Weights of a small mixture-of-experts language model, trained from scratch on English Wikipedia.
Experts: 256 experts in each of 6 layers, 32 SwiGLU neurons an expert, 8 picks a token, a sigmoid router.
Below are experts of layer 6 (counted from 0) of a mixture-of-experts language model. Rows are named router (the router's row for the expert), gate (a neuron's input weights, with its number), up (a neuron's input weights, with its number) and show model dimensions 0-255. Each number is 50 + 10 x the weight over its row's rms, rounded and kept within 0 to 99.
Before each expert's rows: a language model's description of what the expert responds to. This comes from a sample of Wikipedia text that the model never trained on.

# expert 55
What it handles: Instrument roles in album personnel lists, such as vocals, guitar, bass, drums, plus parentheses, years and line breaks in credit and work lists.
router:59 50 73 58 64 47 49 55 45 60 44 64 36 47 45 57 34 54 70 32 46 54 53 44 42 62 36 32 42 67 39 50 59 53 48 70 45 56 41 52 60 41 56 45 45 45 52 50 59 48 53 60 45 52 42 38 55 45 38 50 63 51 59 69 33 53 26 34 36 60 56 50 54 50 49 45 41 39 49 28 74 47 43 50 35 73 46 48 55 37 60 65 66 58 26 40 49 58 51 52 36 66 54 34 58 40 70 58 48 63 46 47 56 48 50 63 55 58 43 52 64 37 52 51 35 34 49 55 49 47 58 49 51 46 39 42 53 45 52 55 79 48 35 44 43 54 16 51 50 44 43 47 33 52 60 46 49 47 53 55 52 58 42 44 51 51 52 50 48 60 63 46 42 58 35 50 49 23 51 69 41 48 66 34 56 58 59 55 42 53 49 36 55 48 71 50 49 63 38 71 46 64 62 48 58 44 48 47 52 60 52 64 43 27 47 64 54 45 52 46 43 51 52 48 40 61 41 34 49 53 49 49 51 55 29 61 56 64 45 48 44 52 42 58 50 43 48 46 38 68 57 47 44 67 58 57
gate0:25 41 46 51 45 64 63 43 49 43 41 43 52 68 59 41 49 62 57 58 47 41 54 40 56 45 42 55 40 49 48 74 51 46 48 57 63 33 55 66 46 51 55 45 60 59 59 48 47 28 65 54 48 58 63 48 52 36 70 38 54 38 38 60 50 44 74 56 61 49 62 41 44 51 45 42 44 47 47 61 51 47 36 45 46 65 55 57 68 48 75 50 50 46 56 52 52 60 64 39 41 38 42 37 61 31 50 67 60 66 43 46 43 43 34 38 45 28 22 47 46 50 34 51 40 70 51 56 51 34 70 57 48 53 54 69 59 69 52 41 67 49 40 43 46 43 51 32 56 43 35 31 40 55 45 29 56 40 58 58 57 39 57 48 59 44 49 59 54 60 50 43 41 64 31 50 44 50 50 45 55 50 43 55 60 37 46 54 53 49 43 78 33 57 59 54 46 37 46 50 50 58 64 53 37 47 54 43 49 76 51 45 60 54 40 38 59 56 37 53 59 60 42 55 57 57 41 47 50 54 52 42 66 59 40 58 51 50 50 59 47 59 39 38 52 46 39 47 52 41 58 35 30 60 54 62
up0:55 62 51 43 52 46 47 54 65 51 46 42 54 52 71 54 54 57 44 53 61 38 55 39 47 50 56 49 44 30 70 65 64 45 62 56 34 37 67 52 68 44 54 47 58 65 30 42 49 53 50 49 46 42 44 50 54 46 56 38 50 43 49 39 62 45 26 47 38 59 37 55 56 49 68 65 59 58 66 53 52 55 40 24 52 50 59 35 39 42 52 41 51 73 46 41 30 36 45 57 37 61 64 37 62 64 59 56 61 48 34 52 40 54 45 50 70 42 67 54 56 44 57 54 50 54 38 42 51 49 43 51 66 62 34 47 39 56 42 45 68 51 48 40 48 47 50 53 30 50 39 55 49 55 40 54 29 50 50 55 50 48 35 61 50 42 36 62 36 65 48 51 53 59 60 40 56 49 44 35 49 38 48 49 46 60 64 57 49 50 40 56 49 67 64 34 60 51 48 54 56 45 43 62 70 42 51 54 35 38 40 41 46 54 34 53 58 50 54 32 36 55 58 65 53 46 40 42 63 36 46 72 59 30 53 50 40 39 57 38 40 57 55 57 62 57 51 73 31 48 41 65 40 42 71 42
gate1:61 36 44 51 58 54 53 45 44 52 58 64 52 61 55 43 51 45 80 57 51 53 55 52 60 59 51 53 55 32 42 40 58 58 53 65 64 35 33 37 43 36 44 47 54 52 46 60 51 53 63 56 48 34 49 40 44 34 45 49 66 36 70 51 60 38 46 43 42 62 35 35 57 56 53 50 41 47 49 38 71 59 45 38 42 54 30 46 58 43 51 62 44 35 42 57 42 47 55 35 50 27 68 42 56 66 50 42 48 48 56 43 51 37 58 65 31 44 56 53 51 52 55 38 48 45 56 58 54 43 45 35 42 53 48 49 62 46 53 52 71 36 47 36 46 34 38 67 48 38 32 36 65 65 54 55 34 54 62 67 48 45 62 39 45 57 35 40 54 56 53 39 52 49 50 57 62 46 54 54 66 78 64 44 42 49 46 31 44 64 53 60 59 63 70 50 45 54 40 43 58 51 57 56 64 51 47 17 46 48 74 40 67 53 52 50 42 58 57 50 46 58 72 52 35 64 48 61 53 51 43 42 44 63 45 52 66 62 55 43 52 36 43 42 49 52 48 40 44 37 45 42 47 62 42 44
up1:37 51 71 48 35 51 37 55 38 67 48 48 44 48 54 39 31 69 47 47 60 43 52 40 73 47 48 55 63 61 50 58 42 29 41 46 61 49 55 50 60 46 47 62 52 47 41 44 50 42 49 56 53 57 53 42 64 44 46 48 55 46 59 42 57 49 36 45 61 47 34 53 55 57 58 36 57 48 46 76 48 30 62 49 50 41 51 53 49 64 64 54 39 63 50 58 34 40 53 78 82 55 40 70 63 53 42 57 47 60 55 51 54 56 50 48 57 37 42 60 58 54 50 46 41 49 35 44 51 50 59 64 45 49 38 35 59 50 56 40 58 55 55 61 57 54 60 52 48 49 44 62 49 55 47 37 51 56 53 53 50 36 41 47 48 33 70 43 37 63 47 59 42 67 37 72 43 45 67 29 39 43 60 54 46 28 59 40 60 38 58 50 66 34 52 55 37 57 48 49 39 47 43 56 44 54 62 51 47 44 49 58 60 29 47 35 51 66 60 71 37 39 36 53 66 62 40 45 41 58 46 40 56 41 49 38 46 30 51 39 59 39 29 37 51 57 52 54 52 62 43 59 46 25 55 41
gate2:56 49 62 50 43 74 66 55 49 52 59 39 32 40 54 54 59 41 54 45 50 52 52 51 49 44 63 56 39 46 59 50 62 46 46 40 54 66 37 60 48 31 48 58 43 39 56 49 32 61 43 51 42 37 57 49 47 63 38 57 33 33 35 47 41 49 73 60 48 55 34 62 65 51 66 41 61 39 47 34 64 43 46 39 51 47 53 49 54 55 59 61 31 75 48 65 47 50 50 29 33 49 48 43 47 64 53 58 63 38 47 43 44 52 63 47 41 35 69 45 47 32 47 34 44 62 66 45 67 66 36 39 49 44 41 62 50 70 53 57 44 39 35 47 23 33 43 53 47 49 48 39 50 49 36 47 46 50 49 42 63 62 43 55 38 39 57 46 45 40 45 50 41 48 48 48 54 43 47 43 50 40 59 47 51 51 56 59 69 62 49 56 43 60 46 48 62 65 65 59 47 52 67 65 45 62 43 51 35 30 71 39 33 61 44 48 60 51 56 54 62 61 61 57 53 43 44 46 42 46 46 45 50 52 63 64 41 43 58 66 35 56 65 60 42 35 32 35 53 44 65 45 51 64 44 36
up2:38 48 38 46 61 39 29 37 61 44 52 51 58 54 45 50 59 68 27 53 53 57 35 49 66 47 44 50 63 42 44 53 41 57 48 53 53 40 71 57 47 63 62 49 46 62 48 67 55 46 58 47 44 63 49 45 53 33 62 41 60 52 56 58 58 51 35 53 57 53 54 54 33 50 36 42 48 46 60 77 51 46 44 36 33 42 46 69 51 67 49 53 52 31 29 43 60 47 44 45 74 46 45 66 58 50 44 62 29 63 58 56 54 58 45 45 55 54 35 64 52 62 55 63 67 58 46 48 42 55 51 59 40 57 58 59 52 53 65 36 50 57 42 57 43 56 53 35 57 60 57 70 46 51 38 55 66 38 65 45 41 33 48 44 40 70 45 46 41 59 67 46 52 36 42 50 44 52 51 52 52 58 18 55 49 44 47 74 72 51 49 46 61 32 46 48 41 47 40 50 50 40 54 42 57 57 55 53 55 48 33 44 59 45 65 47 56 47 55 49 31 27 42 51 30 54 63 43 57 55 49 45 35 43 32 33 55 55 47 48 62 43 50 59 61 58 60 65 51 55 51 39 37 31 52 46
gate3:45 56 56 35 66 36 58 38 43 55 40 47 58 42 63 52 32 68 47 48 47 61 51 72 50 40 17 51 48 52 46 39 48 38 44 54 37 64 45 75 43 46 48 41 52 31 61 34 48 49 53 49 30 34 48 74 44 56 43 62 52 43 61 53 41 41 40 51 46 48 52 37 61 61 47 51 51 34 55 48 53 36 47 63 42 48 59 66 56 55 54 65 45 56 68 47 48 58 54 38 54 59 22 29 76 49 50 47 45 68 51 50 48 42 47 63 49 56 46 50 59 46 49 32 51 60 48 42 41 60 58 54 49 40 47 53 51 54 31 42 63 60 35 42 28 50 61 57 45 48 50 40 35 46 64 43 43 40 43 53 51 46 67 49 45 48 52 46 32 41 55 40 33 59 70 49 44 53 60 46 49 43 37 47 48 37 62 53 62 73 43 62 44 51 71 64 53 53 42 56 55 51 66 55 48 48 58 68 39 49 51 43 61 63 44 38 38 54 46 39 36 48 59 58 59 55 47 49 54 55 47 55 69 52 42 61 54 44 45 55 51 57 65 44 36 53 51 31 29 43 43 35 43 66 53 56
up3:58 47 51 45 35 54 38 47 47 46 67 60 55 47 47 36 38 45 48 56 36 63 43 44 38 55 55 65 72 47 46 59 55 47 64 59 51 28 57 50 70 41 50 38 53 67 58 41 65 77 56 50 28 44 39 32 49 49 42 50 54 47 48 53 64 52 69 57 54 47 48 37 49 40 53 61 36 68 66 50 59 43 57 43 80 63 52 55 60 43 41 50 49 64 47 45 46 49 59 53 48 48 60 48 54 59 42 57 62 44 37 36 67 46 32 49 50 45 39 34 48 54 57 78 59 49 51 53 41 50 42 45 51 46 53 48 36 49 47 43 34 47 47 65 68 57 46 35 55 55 52 40 66 54 55 47 59 37 41 48 32 45 32 52 49 55 63 39 34 40 43 58 50 53 56 42 59 64 37 41 43 44 52 51 69 67 32 46 50 50 55 27 41 38 27 61 55 44 54 55 36 66 43 45 47 53 52 65 44 59 38 44 45 49 65 51 42 59 57 57 45 51 56 70 53 34 44 27 57 46 54 51 66 31 55 52 42 31 44 54 58 32 52 50 64 47 45 59 61 56 46 43 49 48 59 50

# expert 8
What it handles: "The", "the" and possessive determiners such as their, its, our after prepositions or verbs, often before same, first or main.
router:54 57 55 43 59 55 62 62 56 59 52 34 40 58 41 51 38 54 58 42 48 55 52 30 41 47 46 43 36 56 48 54 62 44 64 56 34 33 39 56 65 54 69 72 28 48 39 63 65 50 52 59 46 48 57 40 64 41 48 64 46 52 65 62 61 47 44 44 35 56 52 53 57 51 50 66 59 59 51 46 51 39 35 54 39 50 42 26 46 48 48 57 65 59 39 57 35 34 56 44 41 66 36 40 55 49 59 51 61 56 53 42 65 50 51 27 51 62 25 62 66 49 57 60 37 46 70 58 32 47 44 63 41 54 60 45 49 60 44 48 56 21 28 69 54 56 58 62 57 60 42 33 51 41 51 28 43 60 39 53 64 56 50 54 47 39 50 50 41 57 65 46 50 53 53 55 53 48 50 50 34 55 56 55 42 61 44 53 37 42 52 52 59 54 56 67 43 63 55 65 43 41 55 49 61 42 46 62 37 41 53 53 40 24 52 39 38 43 36 46 31 65 62 46 46 50 48 54 45 41 54 33 26 60 40 64 49 68 39 39 47 43 47 64 60 61 51 45 42 52 43 49 44 50 47 46
gate0:69 49 43 22 40 49 56 53 55 59 64 48 45 71 60 43 29 49 38 33 64 51 48 46 54 63 53 50 54 51 23 56 51 60 51 38 46 47 53 47 51 48 36 54 64 33 56 46 35 49 50 60 45 39 66 55 54 36 44 53 46 62 36 45 57 46 43 43 51 63 28 63 55 54 48 49 52 46 42 45 69 69 49 34 39 75 51 67 54 42 32 60 47 55 37 40 53 39 44 42 44 43 44 45 68 66 40 52 58 40 52 54 70 39 53 48 36 58 46 67 58 45 56 58 54 60 70 36 54 60 36 41 31 49 55 39 57 57 52 42 57 43 32 36 64 59 40 52 52 56 43 54 58 62 62 54 42 48 46 44 46 47 40 66 46 50 60 40 46 63 67 58 34 65 62 65 68 31 61 55 38 65 68 53 40 31 33 45 48 52 47 56 48 41 58 56 57 32 47 44 59 49 56 50 56 50 68 52 57 47 49 50 41 64 40 45 41 57 59 50 64 46 56 35 42 49 53 44 45 58 49 47 39 47 54 54 60 53 64 47 49 64 63 37 33 34 51 67 49 43 39 42 57 48 42 58
up0:52 51 38 35 43 51 46 57 54 50 60 45 52 65 46 55 38 55 38 56 44 61 49 33 66 56 62 42 33 32 63 43 51 48 51 54 50 53 45 44 38 52 53 64 49 54 48 41 50 60 38 57 65 53 48 43 24 26 62 58 53 68 57 55 64 61 48 55 52 54 64 79 41 48 55 57 55 33 50 42 51 49 42 46 49 47 37 45 59 61 43 65 40 58 56 40 76 45 61 49 51 47 56 36 43 53 42 46 59 50 47 68 42 48 44 52 47 56 56 39 53 43 46 60 37 58 49 33 48 48 36 54 63 46 60 45 38 37 56 45 35 71 44 64 59 24 37 53 60 60 67 60 44 69 56 45 47 51 55 56 48 62 36 62 30 57 47 49 48 46 42 39 61 58 45 49 67 24 59 45 47 57 66 52 42 54 57 47 39 63 59 43 53 48 53 35 50 46 54 45 67 38 58 38 73 28 67 53 62 58 53 59 48 61 62 43 53 38 50 49 35 58 53 52 49 58 34 61 68 52 35 36 40 56 47 40 59 28 58 39 55 41 46 29 42 56 53 66 47 47 57 62 47 45 55 65
gate1:54 63 51 37 44 56 52 39 65 38 63 45 64 51 65 71 45 41 42 55 55 44 63 44 58 43 36 57 42 43 42 50 49 58 45 57 36 63 45 72 49 67 45 47 65 44 50 43 46 51 48 47 40 49 39 38 61 61 53 39 44 52 55 40 41 46 43 48 45 55 48 55 48 52 57 61 59 40 44 35 66 41 72 44 40 55 53 50 64 57 61 60 44 41 49 55 42 62 52 44 31 53 29 45 45 50 52 56 59 47 64 64 55 41 54 46 62 74 58 52 59 43 35 49 38 40 58 47 45 47 31 36 67 64 54 35 57 52 53 48 72 53 62 60 53 62 35 63 35 42 48 67 47 67 46 60 48 61 53 35 45 45 58 41 46 50 31 64 36 45 61 58 58 51 42 57 33 53 36 55 42 49 49 50 46 65 57 57 57 53 42 63 38 48 43 50 61 53 47 52 51 71 64 58 39 53 67 50 47 39 35 45 71 49 64 35 38 26 45 46 48 41 55 43 39 65 48 52 44 44 34 66 36 56 35 24 49 59 57 62 65 50 44 48 34 31 50 67 62 60 49 47 36 43 40 53
up1:55 52 50 33 66 53 48 56 62 48 48 46 55 62 68 66 56 57 47 45 53 36 57 62 54 57 32 62 47 49 33 37 40 62 36 54 46 52 40 73 40 58 49 45 66 53 62 55 58 55 41 55 48 47 42 17 51 49 55 25 56 57 51 51 46 55 40 64 46 47 57 57 54 38 63 62 63 27 50 35 67 45 63 53 42 40 50 61 56 66 74 57 45 42 51 64 45 60 68 48 57 48 34 59 51 51 45 60 58 51 54 71 55 40 53 53 51 65 49 56 67 61 40 61 53 50 61 52 46 54 29 44 64 51 51 37 44 51 49 32 69 42 51 54 53 38 37 55 52 45 42 68 63 44 42 50 29 42 43 38 50 45 56 43 37 55 37 59 38 31 55 56 69 57 43 54 41 57 47 48 57 49 48 61 58 45 63 61 54 43 37 56 43 45 45 61 52 50 51 51 57 60 57 43 36 53 56 42 35 47 43 42 68 49 60 45 47 38 44 42 50 53 51 49 50 54 35 53 55 58 22 69 34 61 25 38 48 51 50 53 62 46 63 50 37 25 60 56 44 52 39 48 37 42 38 48
gate2:42 56 42 66 49 51 65 50 67 56 61 56 42 46 44 42 66 58 31 57 56 58 40 45 43 66 58 49 40 49 42 52 64 53 56 52 55 39 49 49 19 47 47 34 30 63 59 48 49 69 34 60 59 54 44 38 39 32 42 54 49 51 69 53 47 57 66 39 54 51 49 47 54 48 41 59 48 73 53 46 47 50 46 59 61 50 48 51 31 57 39 58 65 59 64 62 43 43 56 62 54 54 58 43 55 53 39 57 52 50 54 50 53 50 54 59 68 55 54 34 28 56 53 50 52 57 37 33 44 60 45 42 27 44 48 43 53 64 50 53 58 37 46 58 53 57 54 64 43 37 58 64 65 68 47 53 55 51 45 56 46 38 55 49 40 62 47 45 37 42 41 43 64 46 43 30 60 57 54 45 55 44 40 48 50 54 43 55 41 45 62 50 75 36 63 62 39 56 49 51 44 46 27 43 57 57 32 46 50 56 42 60 55 39 55 49 34 43 57 68 36 40 27 40 47 34 28 55 53 35 38 50 59 50 44 35 36 51 40 50 51 65 33 68 79 52 42 61 47 51 56 52 48 57 69 38
up2:41 42 61 37 44 43 30 40 35 47 54 49 51 47 58 52 45 37 62 62 48 34 42 58 50 29 40 41 58 50 66 39 47 34 49 54 52 47 46 61 50 53 58 53 68 44 54 59 50 37 42 37 41 48 56 59 45 60 49 51 48 55 49 49 47 39 44 73 67 52 47 66 46 30 46 43 52 19 39 54 49 50 54 51 54 44 48 37 70 58 61 52 49 50 57 49 54 52 47 49 46 41 51 60 40 62 53 51 48 46 63 46 48 56 49 40 40 51 40 52 42 59 43 60 47 39 45 63 45 60 26 48 59 52 53 51 46 24 53 64 43 74 62 61 55 25 48 41 52 63 44 63 33 55 41 74 39 61 65 63 58 80 29 58 54 60 48 35 66 37 64 44 56 45 57 68 50 40 52 46 54 55 81 41 58 57 45 37 60 56 53 38 41 44 55 28 53 39 57 39 21 54 57 56 48 49 63 36 57 59 46 51 51 64 45 45 56 45 57 36 53 63 59 44 50 45 55 58 49 55 50 49 45 39 75 57 38 54 59 55 56 30 54 58 42 44 60 47 47 44 53 53 52 57 47 61
gate3:47 40 55 37 50 55 38 61 48 48 56 36 56 65 53 48 47 49 62 48 34 50 47 22 47 44 49 33 46 54 51 50 69 65 56 66 46 58 31 37 46 56 52 55 43 48 50 31 42 49 39 53 57 37 59 55 45 60 57 51 40 67 49 58 46 48 49 55 58 50 45 30 40 52 57 47 46 51 44 70 48 43 71 65 45 40 67 45 64 60 47 47 61 38 42 56 49 52 64 52 50 61 20 68 48 64 67 44 31 72 47 37 55 53 65 44 46 52 41 65 43 39 28 63 72 52 41 39 58 46 49 43 44 68 47 57 56 40 49 53 58 46 37 61 40 37 31 45 40 38 35 38 56 52 38 43 55 52 46 45 50 64 48 67 44 81 49 56 42 54 39 58 63 41 69 48 57 51 58 59 69 45 64 79 52 48 60 55 48 49 72 46 44 53 58 50 52 56 53 51 43 61 48 50 60 49 55 45 45 44 50 61 59 49 65 40 61 36 45 53 55 49 51 45 50 48 49 43 49 46 52 62 64 65 58 38 48 43 53 52 47 50 47 55 55 58 49 47 22 54 25 58 35 57 41 51
up3:42 42 56 55 48 65 64 49 55 59 60 55 29 27 55 50 56 53 51 60 60 57 44 52 52 55 56 63 62 50 57 48 47 56 42 51 60 38 55 48 49 26 39 53 48 49 42 64 62 76 48 48 51 38 38 43 48 50 50 57 47 56 42 38 47 53 50 48 39 28 28 70 49 58 37 64 65 40 32 42 54 48 43 34 35 48 40 55 29 56 46 32 42 76 66 40 45 40 33 61 45 51 63 39 50 41 66 62 60 39 55 46 64 46 45 33 50 64 61 50 58 39 51 40 44 50 72 49 43 44 42 56 43 40 32 35 49 45 61 68 44 43 56 49 59 57 43 53 54 59 50 64 51 51 53 52 52 56 52 61 58 52 57 30 39 36 47 64 61 46 47 62 63 51 45 53 48 63 30 46 41 51 41 35 52 50 37 31 50 53 26 46 49 60 42 59 62 64 40 63 57 57 61 42 43 52 51 47 66 53 44 42 61 53 38 65 67 49 54 51 59 46 42 35 45 51 41 51 48 66 58 49 44 63 59 55 53 48 69 53 70 57 56 33 66 37 62 46 59 52 34 44 63 39 43 54

# expert 53
What it handles: The tokens US, U.S., Class, opening quotation marks, "the", and LaTeX symbols such as backslash and braces in formulas.
router:41 51 59 47 48 54 49 59 40 58 56 34 51 56 41 66 36 63 61 51 35 58 40 17 42 57 57 52 60 54 43 41 64 50 53 68 29 48 40 53 58 45 50 58 26 44 35 57 65 51 51 50 44 73 55 44 43 40 34 55 41 53 58 66 60 55 42 62 49 43 47 59 62 44 53 49 61 44 52 22 39 60 50 51 43 52 34 35 49 40 57 62 63 66 47 41 40 47 44 51 34 66 43 52 57 37 53 59 66 67 47 48 63 54 47 37 60 58 60 50 65 46 72 42 45 37 60 54 51 45 43 62 65 45 51 46 43 43 68 62 59 47 31 71 60 66 39 59 49 59 38 50 44 58 39 43 39 48 48 57 59 34 60 69 55 51 66 40 36 54 62 45 56 63 43 47 54 32 41 43 42 46 53 40 56 67 54 65 43 52 33 29 52 50 49 68 46 61 41 54 50 53 54 60 43 38 38 44 52 61 56 65 48 31 41 56 49 44 35 47 41 55 48 44 52 42 47 49 62 55 64 40 36 59 43 52 42 58 29 58 39 41 35 62 51 53 51 49 59 45 61 54 55 46 55 44
gate0:48 35 34 65 54 47 50 77 58 56 67 63 51 44 32 52 46 50 67 58 51 66 58 49 49 35 47 41 53 40 38 44 52 50 55 48 55 42 70 65 73 53 38 57 50 43 38 59 67 39 49 44 56 49 46 41 48 48 59 68 25 44 65 42 67 57 38 50 31 55 57 46 43 55 41 47 53 54 49 37 59 50 60 50 40 62 54 57 39 63 65 66 48 33 66 47 44 46 43 50 54 33 55 39 42 48 48 28 47 57 46 48 53 49 22 66 52 44 40 38 49 63 47 63 54 44 60 46 63 47 55 38 27 52 59 66 44 53 56 46 48 49 59 46 54 57 42 46 55 37 65 46 67 47 64 68 59 58 34 64 48 42 34 49 43 52 59 46 56 52 70 50 39 54 49 58 53 26 59 49 52 46 56 54 51 26 44 64 36 52 51 55 58 66 52 55 47 37 40 54 41 57 56 37 73 41 47 59 44 73 49 50 52 55 46 48 41 46 51 58 48 57 43 41 41 43 45 47 25 32 69 65 48 48 56 60 43 47 47 60 31 64 50 44 40 41 44 52 54 51 46 38 50 58 54 38
up0:59 51 55 42 67 48 47 59 32 58 63 49 52 63 27 57 59 54 58 67 49 37 45 49 48 69 49 54 31 26 30 60 59 61 45 56 42 56 57 54 46 26 53 58 45 66 38 63 49 47 47 49 41 76 58 40 51 43 52 39 33 47 56 51 53 57 37 57 20 52 58 34 45 51 43 41 60 49 58 53 58 65 73 49 57 47 55 58 52 52 63 45 37 44 61 59 51 51 48 55 45 32 34 56 63 40 57 53 37 44 52 50 55 62 30 55 45 47 52 58 58 71 56 59 46 38 45 54 57 60 40 34 64 33 57 59 48 47 50 56 68 66 44 62 53 65 48 36 56 19 63 52 51 57 45 63 49 46 48 62 33 44 40 46 52 47 57 56 57 48 55 34 56 49 50 49 41 34 61 49 52 45 55 48 45 32 57 40 37 56 41 52 59 57 51 59 59 42 64 23 46 61 35 49 39 57 56 53 49 45 51 53 57 43 44 47 44 39 58 48 43 59 45 44 35 50 57 47 47 20 42 46 54 44 58 53 45 75 58 48 51 43 58 41 41 49 57 51 56 52 51 30 39 56 62 37
gate1:44 47 58 51 39 31 39 34 35 50 70 46 25 57 64 56 59 67 42 57 53 66 51 52 35 51 42 49 37 46 50 53 66 69 45 66 41 52 48 47 55 30 55 58 40 50 46 52 48 41 56 56 47 63 63 52 57 44 44 55 45 54 48 74 56 44 59 59 73 53 32 62 59 57 52 54 52 49 43 59 38 62 42 58 50 67 60 41 58 37 52 42 53 51 58 43 36 35 33 51 56 54 41 59 40 57 32 42 54 61 32 45 54 33 56 50 44 43 35 53 48 48 60 45 58 54 59 52 52 51 39 43 54 51 50 40 57 50 57 40 52 52 35 67 65 42 26 53 50 64 35 43 39 50 27 52 46 49 69 60 46 53 39 62 49 45 47 55 30 44 66 53 49 59 47 50 48 44 43 56 27 35 62 44 59 44 40 47 45 60 48 47 28 37 44 60 77 51 29 60 54 43 64 53 56 61 43 54 61 52 43 58 30 49 63 55 53 44 55 51 57 56 64 49 51 22 50 54 52 43 53 56 54 48 51 58 42 72 43 55 42 61 42 58 50 60 73 35 57 64 41 42 63 59 52 42
up1:53 64 67 42 71 45 45 62 63 47 36 53 60 70 46 43 32 41 62 47 56 52 32 62 58 44 64 42 58 57 66 31 48 39 33 57 49 51 43 35 41 49 18 51 52 49 44 51 40 59 55 47 56 46 60 50 45 34 38 42 55 50 57 54 29 53 41 59 47 43 56 59 55 39 31 54 28 46 49 36 48 36 76 40 48 44 34 37 52 61 69 46 43 73 60 39 41 39 59 64 58 36 57 58 49 41 78 57 49 54 49 72 42 54 34 44 45 47 49 38 58 39 59 44 40 54 59 51 40 31 36 63 36 40 42 61 46 53 49 59 51 42 56 48 51 44 39 59 65 42 58 69 57 49 42 59 37 55 64 46 55 60 62 32 52 51 47 50 51 47 47 42 50 54 47 49 52 39 48 51 64 46 61 60 45 56 49 37 54 63 59 36 48 48 33 57 56 51 42 57 42 52 51 54 40 28 53 44 63 54 46 57 66 68 40 63 44 59 52 66 52 66 46 46 50 51 54 46 58 53 42 42 59 50 41 49 60 47 63 58 60 38 44 40 39 54 47 45 57 41 41 50 68 55 67 28
gate2:51 54 66 38 41 39 60 44 52 48 31 29 50 50 39 52 51 63 42 48 65 81 53 54 52 49 55 44 65 47 61 66 45 37 51 45 50 54 51 54 55 51 34 48 47 58 55 44 42 61 40 59 60 61 38 34 35 26 36 70 49 43 48 68 62 57 39 44 51 36 50 53 53 53 41 64 39 73 43 58 47 50 50 20 55 54 59 42 51 40 44 57 42 56 64 48 45 40 52 62 49 38 47 40 50 30 51 35 51 55 41 35 50 54 45 34 46 38 47 43 51 43 51 39 40 41 55 48 51 58 44 53 41 45 64 56 64 67 59 61 50 49 34 63 49 56 43 52 53 41 39 57 63 35 62 49 26 52 58 59 58 62 54 46 51 61 58 61 32 41 40 45 56 48 63 56 63 59 53 57 36 40 60 45 56 47 41 36 45 50 60 54 34 43 57 64 52 54 66 42 63 37 55 56 64 58 53 53 59 49 52 37 33 53 58 55 60 47 72 37 45 59 57 54 55 64 48 48 41 41 46 33 57 66 53 74 46 33 51 38 50 54 39 45 53 64 63 34 77 34 50 53 50 42 52 52
up2:43 48 38 41 51 65 40 42 49 52 52 50 65 48 49 60 52 60 36 55 48 45 56 54 53 59 47 27 62 44 60 39 44 56 53 51 52 47 53 57 43 47 49 45 62 38 66 56 63 49 55 58 66 60 63 47 44 54 40 43 39 52 44 51 41 53 36 71 40 64 36 38 39 48 53 50 49 47 64 38 64 49 54 67 45 52 48 61 47 46 39 55 51 61 48 44 46 71 42 49 44 65 55 40 47 51 40 55 44 47 57 47 51 46 31 54 54 60 60 67 47 31 56 54 57 54 55 54 30 54 60 38 46 55 59 37 51 70 44 49 50 49 64 52 29 33 49 67 42 59 60 48 67 63 49 38 38 49 26 38 57 60 61 62 51 41 31 31 50 40 55 56 52 30 62 44 38 41 54 47 61 60 36 62 34 48 48 50 46 60 44 49 48 32 59 47 52 64 23 45 50 52 51 19 45 52 68 59 58 54 47 36 48 56 50 26 38 46 52 56 66 58 19 55 48 36 43 50 41 55 65 34 51 39 53 65 37 51 57 50 40 53 65 39 52 59 47 56 64 43 43 66 61 57 44 35
gate3:62 42 69 35 41 48 64 43 48 48 43 40 52 45 37 56 35 46 54 45 42 49 68 50 39 44 53 58 38 47 44 49 59 50 63 39 36 46 28 55 51 55 44 52 50 62 60 49 65 76 52 41 54 44 43 44 50 62 66 47 58 50 59 59 55 61 43 68 52 56 62 53 40 41 45 44 39 53 66 51 52 38 44 40 41 56 61 32 59 43 40 58 49 58 65 54 44 35 40 39 60 48 54 60 44 38 49 53 45 50 56 34 58 67 24 36 61 59 50 39 61 27 55 81 51 52 49 32 34 65 50 66 60 65 69 51 53 69 60 55 48 38 44 70 37 50 48 58 32 52 69 44 49 40 47 42 38 67 51 63 55 60 44 53 35 45 43 50 37 54 46 45 50 53 60 48 33 47 31 58 36 48 52 42 57 73 51 41 39 44 54 42 50 43 33 61 60 50 41 34 63 57 40 48 41 50 50 54 47 58 52 46 45 61 57 55 60 25 46 53 53 67 43 64 55 50 51 39 49 50 58 52 53 63 46 59 31 37 43 44 47 56 43 46 46 42 42 41 58 37 47 67 55 69 48 52
up3:46 61 53 52 50 44 58 52 45 36 49 57 44 38 32 48 57 50 60 42 40 65 34 49 40 43 56 59 46 19 42 36 39 66 60 68 53 58 51 42 53 52 51 31 57 54 58 65 51 60 67 52 47 39 37 48 22 55 49 29 37 37 34 46 60 55 56 40 58 53 40 36 41 54 63 38 36 60 49 41 40 54 59 47 45 57 45 58 62 44 57 69 31 43 58 57 66 60 57 61 38 61 61 37 44 34 53 46 49 57 43 51 69 64 41 60 62 62 50 61 46 49 50 49 48 47 55 33 59 59 46 32 69 48 45 53 44 44 42 32 48 61 52 38 44 56 48 63 47 67 61 63 51 65 61 60 43 63 57 44 49 63 53 37 46 56 44 49 56 42 44 59 49 50 35 40 58 51 44 54 55 64 53 61 50 46 59 31 32 57 32 48 41 44 39 51 59 49 43 66 54 73 60 78 48 51 46 47 42 47 59 58 55 60 38 56 53 46 52 61 63 42 47 66 63 40 41 44 30 47 31 42 58 54 48 33 58 60 49 40 57 45 56 45 44 36 57 61 66 62 38 44 48 53 62 45